From a checkpoint of a small mixture-of-experts model trained on Wikipedia: a shared expert of 128 neurons.
Below are experts of layer 3 (counted from 0) of a mixture-of-experts language model. Rows are named router (the router's row for the expert), up (a neuron's input weights, with its number), down (a neuron's output weights, with its number) and show model dimensions 0-127. Each number is 500 + 25 x the weight over its row's rms, rounded and kept within 0 to 999. Numbers have three digits each.
Before each expert's rows: a language model's description of what the expert responds to; "comes after" lists some tokens at least twice as common just before its tokens as in all text. This comes from a sample of Wikipedia text that the model never trained on. Tokens count by the router's weight.

# expert 12
It responds to: Capitalized word starts
comes after: ".", ",", " of", "-", " |", " the"
router:513455529489477447495514551513467471521499510462506553536539468506469519499540472531522450495501526479502501456504543522527500513490494475513487506563489527482477488525484489463473522532525505528491496515485456542527496478458487494470502487513456523519505481461542489486530503482516510539488530513481493523477520485465511517482484512494440523501492518478482493533504476489524485488522
up0:492480521482481513498480505520433530518513526502517513541470490474437544485494520492476462523500506503508540513489508432505453519477529511486509532521523527487503482502510539494477474526446557502488481527526553500464504512502486519511474522523498491468479519519469537480509495503511489512479536492500519485504481510504485507474491487491477453520510465532472537470541515525526487444479
down0:478522480537514485504472460459505540490512455504463524481516495514538455516516525472476481534515519512532510502522534492468535473527496484507535466500478476490485509521500494505525550432543503494540526508465518512530486533519448462496526511571481484499505493509488490497461495519480515485484489542474490533486456511527465523509488507484490508500452518499510511477512477479463481529494
up1:521542543493465493498506515509515485500529455519546521512478488492491526491521497507504507519472489495511491537464494507504464463472521542451494533500498460530493486549515530498499486533526492435476506503475512524488477506531462524495509495522503469505509502497486451505502526475468518486459539545469516516549478497501563510509482452473515479465461512504445519482530529506503478490521
down1:518487475537480475531520547517501528495464496514515462488436556485542520465468535515503482508539482510492552489507501502496461464466546513512470541467514489497511476500485542544513463494495462491477476473507521496477474487505515525522531550505526481467521500482540466526534533486507502484464525515527520481508475505489529485480483499486518461518476511490497463470499514459481503508499
up2:478483509507447496469494493470504548468521558464487495523500505446466538497508502502506503504500533532508504475478495500528481459522469506501496563484451525490505495468508507488471494515509505484520478512485533500527529475524457499555530462499530516531516529485533514486483500500471522509444483469487491538510498539523501517517533482507525514491469541494470566480483497532480484481468
down2:508484512521512517475445502486501475501503538505491483496452504477502491540491521514496530523474521529496473534507516514467530495564528512477531487491491485511490463499465500440446488509496483506537464485524487512500497530487515537537498465502501460517480529478491444479489549492462510503500512533497491525504476473441475500504518523513545492475458478488540508490523505498568521508527
up3:480508499555484507486484512493481447509506459511466553513476526506457530515534459491507454510543512491481505465492568490488525511529504489474511530488510518513478503511474479457542507496508469527506505494477494526480515505488480542486506448512527530556546514495533501489488498523539485509462554463477464540489488526491500512513521508494471492501519489505473488517500456479506463517471
down3:508517494496528483501484482509496515500467509481504524493471494445483498492503516483482555449503478456455470473490482467514543474475507501515519550488503518507500519516508492511543503517539518553494507524500499534487510497530535487518469508474502512418464481476481505515517507495455495529522478537487533488488531478524498511529454515499550472535520447519506556489494472491493522466496
up4:503545497511506521499465558519477509538503509480501464536528473464475494492511494528524447542475474504482505487499456466503534465500537506488499524469497476512472552561519461493538515486479495503490467484474525492504541525490505516496494468492535488487524472477466498468479525490502481484568535507517510534494511535469538451513502492509476482519509454494497488488517502470469475506522
down4:531547513486452488488493487503498517520484493524493512487509473460468477492480495512558509529491435512493537523489470482468501507482493524526504542506475522539479522476492515500506523441510519522486515515485476483509493494517451519456546513449521503519506493486536464543508509485496508465460539494513498498490552527469514490494517497528471538542481505488468442497504478514484479503550
up5:515474490477512497539510501502488555510535548503454501524484527487478474469464534499502460491493491506458492512512466519522512512481493475539430516559475500526527522485480501523484543509540530484494507505510461501477511521460469525485521488495498549463526488508499516529495489500486461501516538468447504529520501484514474502500496523473483496494525485550501491454546473509461471521480
down5:501484504490548483549537507507444507505507513475510489540472523470518497514508508447540467484503489500484540531504500523546517549517484475514506537473445481516516520500459531460513477529472543513491503473516487521461491484495501513489444482482492485471529542504519489522490472502497496518510510485485503534476522492504498470470443494484515493525482479507513508537527443480472561495512

# expert 4
It responds to: Paragraph breaks
comes after: ".", "\n\n", "==", " =", "===", " =="
router:472491511483470490554520475517509486549504488498520519469489516526501502496468528545476450508514494503483528497511491500498448528468515464515456534526565515492461469498459511511518498540522523503451490493513485468512504464535514507505450507488534493473484515484538454529531467532514498502439519504496531504470451497494494521525510504497485529480508498522499480455494544529506510513480
up0:472513487501506517534492496477513494484527544490490516503506480545483480513464494548547466487478555491446516509498503494495518471534501465480461460499501471503489494465513422502467567487486483505514539505482486480500524482510492495521527508518464473476481486534513491518481497475477509524534532476538481558510512496519478458515522498498524471490464514535456507519511509529476487502542
down0:461515478519508523532433509508498483525532454492503521506465462512468480504513511498482507483452472516500500520534495508492604519502502492506443507501515438485507494479496462454471518520552506530492515501514526528478483528511495549508515480485494513455499502508480494509502503518504518481477494488458520550512478519485464529527478498482509490478472506490499499503544511544507507539507
up1:506469504522484490488460476511452532508544447504505483538489508527453549525534503474512537502562477517516485496518503528502491532528468498484519494469490477489514497516526494495500538514524537549506456483514477535500503539481516530475522471503450516467510493496517512448504482511498459509508501489452473497488489497468475517461509491524498510517532487545509545496486497439534490479489
down1:484509460510485506489514507486462522508503544480491502502520506544472500548545514496532496515453497498531464462462518512501498521474549494498493465516496533488474470486505493511550507531448520407524500561472503509507535490512469488493481487516509537477480481472489539503508478521503516507498505493483512489505499454514500486499505484516522533490451517496501516446510527535446522499476
up2:523510505508515518491472519502499485495531505509461518477469510484516525492511535501518506516493462557507530530462481497500457463514455475504476508512479526517501506491503513545476530512523500502481492483504477512472540488533509488474462511518518491490528491534478440473481541467493427479499482525533444558531496497498512544517505492488480494517532470504444516525496524520451482535477
down2:462521482539503518480518483443504526495481488493549473440502505484510512489456508524538504523490522491473488481505483554500520531521505483520487459464528474524487490507512492456497502538482467506505473517501523468503477523519507474476507482496491531535499483502533524464518458534482499555555483523479510449462510508547460509525486482504500503486483537487525467483529490506507547480531
up3:470504511491508491476479468471481499490523518550465527496509488490496504521468480479473498556494573508493523499499497513479499491490478479502526541525462483547539503491487500508502489525506445501524542524471472515466487470465492528532498505541500485497532488478447507523557516479530509521503495493507533510514504504514486524497474481481488526459524496573510523469469487487437476502531
down3:531528521499521563512489464495552489504502528479496485493513484532495512507540481482529451491527487493514481507509501534542559514452504480516560519476495528469498510504501477478491502504540482476470481500493482492493483499473509470504521505504509515520453520452515516477518480470475514512530535511495517510500482470475521534458498497500526440515475469474493519478530458535540481439477
up4:472496513551487485489478510493503522499503496548475545530481516483506536546528513482479485493535526484472525496486515483482481497507496512520496509501462567486487531524487526455493517506467488441492520494496521487524500534470477526498452525546483506496489470503533499508550514507501448498492482484528526495454530506457468542520523450484540521496467496520514461503483510525522487449497
down4:524445516482496492501536480481504497534516493513517446485519506533518513476484460477482511523466502496520445506539469523554506536472527489494521480506529480511518525502479501492507455492498502528531445469521455524514521493500476500517536481489513508529472559508501432512510508462461483493509503488478485521507474501577537462490516494514476472508504492518527503474500521524467502526491
up5:545496523509512500528501471532481454533501519521495515505528522491443546516528482498485449525478515486487487463495503465459472539464516475471497514512526497509488487478553525488490461499478519535488496490504591513493456513500549542508496497472496528500511496532499483465496484517501460510521525490486454521483454460510468512457487498522482486482498521502515519520523515510495539512487
down5:491527464516509506435492463497554498517478508487538547471461536503535482491514486516494508535533470488477486504473478501503507477496494493517499554489497502487501517512497510514484520494567489504527524458488473439505508540509495504453499523537480488479487471520496547514495465488504529533551527532481508474516500521476487522506499483496502462528482557495505512469500515473470494438473

# expert 10
It responds to: Heading and bracket closers
comes after: "\n\n", "==", "Personal", " career", " life", "arly"
router:470514538499486512485521516508533485515525526500474499515441507521495505549538486498501488479501489495469512457519535455483486503534484471512516534440520520532499442536458506503541517537493511446482517497534532511539477508511501530473544518522517485483465527483503510531505476483462522494523472494509482481528486519454506512517490522500529454489511457536513465529483468467507522508498
up0:489495470494480521512470513539470510529505476455470477453555511505513496551485483510522523486501465540488519506484512467496500480502491494493495486527504496525503461470491528468495518475451506488534515555459498522452431507519490517480529545509502486525438506537525505482476532511495497484497518547518548533495508524511468501498501483454476489480486501498557477479476514514526509492501
down0:529520476508544513523529509476542488514492485540484517477443487478577527509499475457517492485482506475516492454513492500516517481488473506518490487468483510483534498448504479466477475500482471496503461482528489505518518526549493552513512482511499523509555482490517509488460502507502454539517548480501483525502515513497508538486474511534527468477498494502483519508450455464494550501482
up1:478516488504520508443534469523496507500510513481483517509533545462510511510516485518542498497497527495455498535501498498500489498522493510523520511485539479525504501521500487511496513503463538488497497437496479541495465520479488547501544491503445505534482534513521451468500497478484443480500479483504435513509554512526493555562526489489475488498501444503502510497494528469463492479507
down1:477491536513447476498515489483553535490524491495455500471457530437478478506492516530496530511446486535465530477453474506494544517486522494495510492520481520498456482509497529508479500521489499501524557510489514515497466482518541537487470499529529522491477537528476524529496486478510459535519453443445538513509506509482491499528482513513510498506478485512512520490534488516473508519496
up2:504515502537506473516492493534442463468494480496501546455470503521503497500528504531505481536466467503511490498484462534507502498491476526540535533488531493526493492499508518548484515498484463505509473573515508483546471472516459531488474508528525501485520489508519527498487477482509481518511504491482517498484525496460488497486514521467491543492468482521517480422497567462526477500467
down2:436515496493519532467495474517502448492509474518506496527488487500514494453471484525488496483481516523495471490501502459473500502475518486509533497489516519481534513506517512493438517497511506487491526495473495492503525502501503477471548470544471516503499505441520548473494443526508510469522507551482550484505532508544499507516486499543541493547517542468555481482478476507537480505468
up3:502476466506478491470503512500474482539496556511426455488518487499469501491495489526460471545517471516509516489459504501495484494484520451504523469520478524525504535519490483493505483534523483506522469498499497500548526484509504540530530501512474514521542521566533470491525524471485521512472493532501508519483520507485461444487506459459480518505528483500511453476511541533478509479524
down3:531456487533500472479450467529516489489499497504463470487464506506445515500523526531489481534478480495474547482532515517483476536486503482469496522484490479494509468497493482509519501508476502499517499508520502529515492519477454518502496531498515496527471535479464460549460524490486500484496514495509529579471457524501477527532490543537496535487483509541480506480508477540564502473519
up4:488511521527485527472496487499470487500510487478518495494449516493522556548528468487496444519470523554514450477491476531478531526549475513452477548507512541474513453479474512491516480524505525511463553509473508509497473486545529511438471500526522500482503484519516515504488497474475498508508513527502483490494493452483544504512511512512481512500483483490451532484481527481488509505461
down4:502502515449466496513484512484504512491532527525469549448532519468490546475540476507498473504517474499540468487465467516513502447470486479474514493482489501504486493482451480498539510523540543481487479530493520514520503523509497510473509530480486511473502504518478514482539511503481495504480522587515545484449498462466519488526490528508505500532470493467484527522522467540519484505496
up5:511514514504490492496527527471499499510557463495472535495476539537460534438516502477504500519517471484494471478514487497523466507533542512476459514536522536492456482499522520485473490543448500482533522480560553532438512506506528487462520514497487474497476504507456508511500500491476499512496478474489502488470486516453476544476502483475519526509490488506500469484540487502525503514537
down5:505506488504466470542534498476482529539484515542481569468528482509474498489511464500494551485472549493481502454497496495519451522512533510508522496503504522498470531487512486506470516478506512468448488512460477484511485514462513513523498561486453526544520492536518449480467496504491545464532534519512509473533518474498467509533501491491528469460520471490510506503496501499504472501500

# expert 14
It responds to: Line breaks, list markers
comes after: "\n", " |", ")", " |  |", "==", "% |"
router:520511447548514525517524485500526488486490479492480543463509462472543465500467504458514542476491473495470520506534467511532511504452531514551504502502500491483524506501507451461493509520532515524507515497480525471505502474498522524483507489471501532514535508469468514482475500554472469477520504531519474500510548517531491501458486446541530468466476493530531488490520489498529522503530
up0:513497499495501503514476461487502493518517476519466533496521503497466506523486492516469519527496470477515531497461468459527513498514504456479520521497482490506504541477454521466485515505504478493485514505457502551492501459502484522478499526508492473579512508519514515505505511530443525525558504510487535498553511493509510449487514459506508543518550485508514497509474475430449509500463
down0:474501512497489539440514499498571520496492540522508472480544536502488487535443490492504478454489503494519519535526516499517534506472476462434490488474486540474492482502479505496492507483491490502506483531498488518513490514492521500558463535488508513543470501515478550462472487501466537500479484555503488512486526485509492465502526497496504503521487485553479459498543474476498486501531
up1:503500473512528515472533504504431536506508485490482485477483533509488479484490453507539475497515508519471505488504484541496516523472476509483482574543494467512505538460482485493455503513524478517516469498471509495494488468462579543493538543481501486492497503512480524534458479482524497484495529480564525496487505458512519473522491500496524501474530516480482512496519520497465506467530
down1:486491531498452468441544464540517546484491500509476527518521479501486517500490499465534520547511466487490525495498494486526480463533469491531507498525457488503461514466495493498489514513534528516518526494464520496489526464507472464531512473532525498475478464522461504520490491469538516509504510524490522478480467480516507486477472482492558510508547521504493487483456530546552484514469
up2:509505481497471504507515550530490454477509482547477553474487510501479530499486477481488524514488480482453484549486509505510460515512488495497517506468504504459502513477465547532491508538468524427485534502531515493528542496486508493497455469530478504467496507514504504474510473497524510493508518515533512561524481549455501512510497467475512503470474472531538507446542503488496503484480
down2:469509525500485543546479496469541488514512496492545516481502514499543530501477518487502445483466557540471515459525480499518505479509501538491462498514508493511454496504489490476494465493506505525550490478514500512479503491566456465520520487475502528497523476468505498496536513528465492467501512471463494451477483501500542509502540519520508480491526469467515491527474485519444522541511
up3:539465482511507510505507507506480533449488467474482478507497508521488502488518512515507490504497522516470469482484488484510508503514506503491518523481492519502494526495517485513486541513519480485509529537430556467523470527501477436526493473543528524529515491509479449446486514451549538497494474491481507546464509504510479508492557454495486546498500467531462533495527527476514491484470
down3:486513516495504530462486480531535486454505497527542473512495530509520480474479528499489521521505544488505469506490481501485542471510492512490478479481520519573539459559516500456505473494492518438505468459523486530499500528485492507486508496506522494495513457515438505494485513513508549499465524492497512471484544477521467506510540517505487476468469513508529533468481494479509550465481
up4:514527496518512499515520513475494477517537528491470487482456516531488510519528449508497475516478511517451479509490496496522505535453481485529477501422518502522504529439542515490520467516503503472537456492503517534510505490510497483494520522474492521470504496499490467460499480498514464484481521451494509558483515503467463493456515508540490465514548480515502512504565531499518492534513
down4:509512501529506514511512508537486501480511476477498531565474496516470496500490468537494507509497476498480492475486439546478480432513490497483532541454484497479540481522478461510503501513509490448527524568505482492488432471500471539515493503525508530524504482474484506495500506547480540528508494510507481508528483450537508538481494454487507466527508511499499453503497508517526516501506
up5:470466479477550514518514535547513522495502540504500500517536513498509521484480489498528456465520462484452508494475487452505492458515542516466514468493531502450522519507490475505474492503491483479504518486493530492507532481507491522453493507470524498483489504552521496504504457508477453491514449518507531494521522506463484516548481497471510466559538509532539513523520472534534488488472
down5:495518535505448515488504478446532461532527493482480530489456507507502490531533522488475516517533504493523517496540502488492490517504494524546498481516487478523475454531498471493490468488458485543530492505514502509486498518494480501533501497482484501539519553441478494513487524518520512481498565519534532518487475481491501497516506494497444502482458455503440531476470517487491557472500

# expert 6
It responds to: Infobox field labels
comes after: "\n", "-", "\n\n", "- P", "Personal", "- •"
router:505488514516480566473444506548493468477508512516547481520520501509452496526487503493486536515529504528453525497479502457508533480530509485515497504479479480464499523465490499459493542529506516478494531501519523530525517491505479530457507530496481503489498529508439505508530493513491481450497463489497472500489440501502511476479486471492578463507524499508513475525483469492538515480486
up0:489525516482479546535468517505453447514496566524507514506558524543489526535516519437479536493495478467533514501501515488494459481511514474448478504477483519523472482463466506514512524507501469480482512533517483468463518504493480512507527484494534476506472469510501519504492520527486494498494479477494505525482500510543496480524483491525505532517429490527528514528530489539488469530483
down0:580460520487528470504498517504463480496519508503506502463477492526481532505480502472535482465499503433485517496489536549529459514468473495507486499491506502478478528474546514510499499498534562522501501535496527489540493538489490471528491492506471533479527501532503512518464478495537465491473473485500487495525518495521547437493470525501503488502515541494462504523477513490521476483458
up1:495483521495521479503496490502497483527497518537530496487448498496459547548495520494495494457518517508501496499470466496518468501510507503546436463539525507526484521517478490476482520512494500479495518520460469477519513520541474502498500480531509493473530523499491434484474585474512510495526471472460558531526489455511518538522483479491489495519491529499485494491531495533514469514464
down1:547504548480489530527479485494487487457552460486456489508536510517511488510500488477480519493523501476534519474505464529460500502532481504492482502506540478508525524492484524497501487514498523463495502556505530457492479494508516501514544503500492475556471487491503496533495518489468473487448467536499534525519480485463458502491480509516510468529523484469557497496494521560475521449469
up2:514552465511515491525510507500475482512526482494476535505478544490443502492496539483515474515494495497477468462500489509519496439517473534514492469509463490500474468476556534536502515506485511511487487499505492469471501519487504494465539506478493570513512503457482505505510520543503481476501506499479472492477482559478467540514534482502465508523508498491465537549504487499560492550493
down2:510503499487533479505571497500529503513507523506465502553473497529506473500474484499486526489530492498504506476486467538498480456492485543496459523507468563472507512507476506522498456475555527489535449482506486527527518522440468482501481485459507535517512472517509492529485443509531471504472491502494526494492537489519531509494477502474499483512536478512509514518513431475528501514487
up3:485555470513435531480489504496519496497514465486477483487489495508493540513529461505503535521527529493484529501532543504464475478494472513491515506517514498474478485527537468503458524522531492496489505474460477488537514495501503482456488455573500494504518512523482529527497480509512500497479534484483471531542461516519513469508431527478504514507528532478492500439518513473499531511467
down3:508517532486515502507506531497529511475523469510513478508485535542477505536519482489484488516517483505509508526513499503529521517492471483517487530534466497464485531555483496521497523498547551491459533505470496504508499477489452481483490513463511525469516493537499517527493497522505502482539486524496481452533511516494465474481502511536497432521471467490428500503474491539493434445480
up4:480488496562468541510485462495455495533517463487512445499487505515460489512504510510542462532476530515495504509507525497487512503551519510523471543533482485474517464482492489515465488482542545491502484519558529519483519500483530499515543519515464508480468476510493527567525486521485485518483472490514475484511503458465466511512545500479477515485473533485457518507506471523495518486504
down4:499497528496514507499482559489469496497478484477466520486542498486471524492526452474494481524554493519509485520511483448517482531504567545507485477516476514507519537501483502465468524546457471528518518464497488493460500454542503531481505491531559543494501520527519503521508530521474482459478504511502500510501497464470477492525450470498534465485519470495509484499508454518499512505492
up5:481450482511505537490488488497482471508477490484502478456457523491502534439487486502523509509483489518471495518524484471483487541512537529506507517508502508508491484493497550560503480521480524534499549510475544510505483529478502518463514499492564524510513542513499512483541510527506479455476545517534498515459456469499526503504523484531478473531468495488458524484492452461466488481504
down5:490494490451483485525465523497463510517495545545523557541530509467514505504555460517494493508483503556522557494493524556483481495519497513505505520492514477549517492466475481504480511512510450509541500504495508482519495477511496481452488517518506485514517506467521482512503468485465544523493481479497511478454474486505496531482473499451493496534504531538510453481522468481474492461489

# expert 20
It responds to: Digits in numbers
comes after: " | ", " ", "| ", "–", " (", ", "
router:504492497527512509478490495506522458457473476537547517501547502467530509516479509527436560486510534491516494457484487495515516453513476513509505500551491528528503466512498474482480482492495461470534525495514482496525479465479510507511465500501484508492524503485564455522532515530455526494502513478483523481485493480495492528505503429491447484469500496496550490520485523539481484515495
up0:464526492546472509496488459512467496513525488453523500495510500507509474510496470534486462458555472496486507518493516488527531460470531521471505487481494491523485482538506528477485494474503454482542502521527497505487513492514521496456446504472558516488440525526562510522510482487549496483474472511514509489501491467506555511520523490508542440504484496513497528479500498476529517481491
down0:502507460514492519509505497496468470476489506455482500485488500551503514542500485517533466485458460495479505492536509480473495531503505476504522493511471509484460491514529538500499531480484543560505565475555496483491488499462482476486526509505495512487483523571500465509546491490505469523498474553476510513529496511487526435499519496543511504496494493520500516473523460514451489466500
up1:465502492509499484493530533463514522487446471524429552462480510537492523463510537505513472472483534472489484528498523522516443513506482520487490526543504526495512512494511513487485485523496483467508510521492504500524474521517536529575502526492484486464479510517500504532499493460481509534485476483486492464519499510500490510501482493508501507461497469505480544501525530534524488416473
down1:452505508559505537454507493497507490477464465525463454482472517533484520535474462488487558529562523500518524505484466507517478501471524509483509433507476470471527508492473503494499493527503502506523515507549507495555530510492461516502512485489484543480523528506463528485539534486462487509507478504499530451482506507525524527495463501506508526503523501512478501492455482479507499478482
up2:466506479515520464545496452524489515482490556507502516508519502487500556515484497510466493493497494509516496480452486485477497514498487519484510511481526531486452506500506511468536459472459521502488502524445526507482475511460450525500475463498447495486497527546541485506515540536468498536477529485512548495496498465542481500530522506485516529506499512562521487502555506499485464498491
down2:478496513477461548483500517547502499533469484524479517471498500481524463517501468506500465504507525501511455528498494484515518512520510536509491501495506529484495508509491516493475520558529537540482483525528498495476531472586512454468505464502490538535478476527457506467457475463489487533473517553521472497484519516506532507470492490472491520506506487517491509503467531491510484437475
up3:516534491483490485508520478498473485500455509550517449482537497498481477455546498525513494537546518520465482505497484519478513469479531487530517517518534505523515514517522464484501540515496503470534516499507508472518426517500460501498459472504519472499502506485501498524472502533488529495499490498537514523529513528520462516554471502437515459490497490494503470461491461524453526502461
down3:546488456477493533504479542518520486521491465516530511504537507469497535478493506444518503486492468471479497481438507474487509464520476500480486529546458476477467488505485515494506528505476556557530469528532497481506546497539502503555487484485485467504460495490468499511495523526497474518491512521487498477483511561470466506492504517551510483489515496518502495543464509498496469494524
up4:472493465533527477527525483539475487521478522501498489461508535518482534515498480523468551522499458493511493484467516487477453479477488488475541513523509511484436509523486463511493478490471500505474503513508513483455499527498478575517482497518472540521536508510513475496503511554480498528526510459494513532494528447501504463470465492516489549513503475497515482521520519547506454508500
down4:442496541497503515492469497546531508534493493474491544474497493459490488552487499483470505499481538478522519519516471517485514508532545493487466511504547539496500496497501510509501468517501505515517500518496459494477469510455501489516441524484461528494474484433532501512543504519488502480488516518511541500464477443524482517495533454520523479565501497472499497536505526477510477514493
up5:560490507500482516481509482461494500518520495522501475555520509453524492500511493487459499502474524480501482483502501524491513476507518475475521541500473448536531498487530527564474508499557523490495547499506502504475453499494463480475507472493509483532545549499485506514473522468484517444520518533494469522489525501510506494523512489489505488479523505508483565485498468477463503483432
down5:563506517525514491518482487491490515483501457522511545520516493488485521463536484489487482495517488491490497421464490502503511431515445477500500500509523493496503468536526501490474521481491516526492491493500525458488530482509539479512486483571522449486437531465506500522506481488498522539535470473519504526543507515498438504493481493542507512516524480481532499509501515493490533506511

# expert 7
It responds to: Table cell separators
comes after: "\n", "0", "3", "4", "5", "1"
router:503534522498511524532525516506528453542506467502517454451495482490491472516542509488512497526485468480510475507528530532504476477504459487513467530486540510520450499491481477474472480451540529489463475471480478472526476476492472501518499466533507462535522546523518542475516506499496499478494471495483521520507508487482527484473542505518526542555501503530510453518512521530500527505531
up0:492485530499472532523506519484487535511453485489480491511457519494478502486514502531507510485479509531515527546497523480486517510525539510491477516545482542515479494461473489492516537445529491488512511466514479479476526518555542561474487519476508528500493468535496524511462531525485522533494480477521488484514487517521438506473506461474495509469488429466507495488527502536473470489520
down0:467516509510488524514466486490519473520502458514494500502520522466453538462475448496491509518534465472508521480442526498521544481502539498473464535540493485511508510526516501494499565516484523505512460527492520465511492494469539550518494478490507476515472470494487493511502475490510475476513512462488568469494531532508512478482458524505514455530514520542490490510519500469527482530516
up1:529498520535498518460489509465540490484498499517485508445463488480485522517528488516513503488479497516515505545486505507496478500545512504510500529469509487524474507508544511499502532518521534526536525540533493460525477498480489474512477533508490530435554497483485524527491526470503496450481500541521458490512481478516499515514473494438517503468433487497480505459512471500516504463445
down1:516530547525489491461499538509515555508483466489498494533485504500506530457524486502528503478500522495467497464454464508523493488507458503489498499484519490531535505537486506506462478532509535477509499535441467522551500514503508554517502497467481510500479492546486473484494485479478493525477534473464482504504513495499535481508540476512571461536499489462479473479488516480516451531500
up2:510499457530493507505427443505492485540495488519497499533512520471499489514557516447478504512495487513490469492443484475512510502457525485469542477472491511470504491483491515489499547517503445485488510511445519483486482495504478500477466484531501465553509549500491495491469526507493529517511535527508542535495495501508516523530508500485522532542492501540528510474472500549474510517514
down2:489477511481537481506539488456506483501452528488498493500518532500481532491522517514489501464512452472494477478503518546516465480482458490512501548513521496502495505482517513512505514481492508476487471531562488489528509489466480455484495497519472503508557468511494480511503492451475497507476478538528530525505525476518472453493491571500564517493488513516569514475486504513539501471474
up3:465505457521494452501520514568486480501517531513453511476507488473489478515471499552484518516481534559529496468480520526528500505457521491483500484484529491459453503483479508494468473498515461506491466529516503534484460526477529500494472540493471515518505550507519478510501504518513485488476542499481520468455500491539490453524519516530458504514533501517506496503552515475530505477493
down3:491490536524515522492480484527513465516550510464512543455507549482503518516510584471501498447501527457546478524528502493465562485503466483504512502492478518476503488483517492510499495514506481500498518496490487539531488470576492511494480469510475528478524467473496509519488492522521495484457536471472480494477500523515537497456496519470509478504537514486483482507510475472458480498511
up4:533482486515514492483530521454489473504525450526488508466505514511525474493532477503514549525534521504463478476491459471564492504508568483510481539453518532514481535498520517523516487499481525464541488510496502498478518496532509501492463480496501504509455496520491454486535544446510453504507486503526497510464502477498492523492548534462505509461497482537509520509506501497471525480464
down4:500491452474523473525479474596480470533522498514554528493461467516504524553452511488502505499500503526494496527485502526511498461497490501482475492526497501502495522480463509454472484500526491555484484512570467542509437473475479490473558475510536495490493517502467507477476520517514513503506479479481518506491515521482493538528505522506465502505490511511480518486529488492509506486480
up5:516527515499485524495488541497542518485523487521491485497510466540462518511526502496494517534502494491473541456526489519502464475477478465502511498514444456490489489480525520495526528494476515532564510493470500491482505504488474523502479507523501496451487486520541498479485484488512506517468492513525478553517561487474514453486556468474448497523531494544500512454476501494440487529502
down5:488504496513461456506509513465471465528455519490509497468489510499489472490488456510468503496457515525519507490446507505549546562525521486542480453494501543529494513462504529487545536480501520473497487510485495499493467475536584489522518466465515502506486489469533492461482510543482501526522507489495491512520505483529518508513488511476523489463509498472489504465527494521497544515480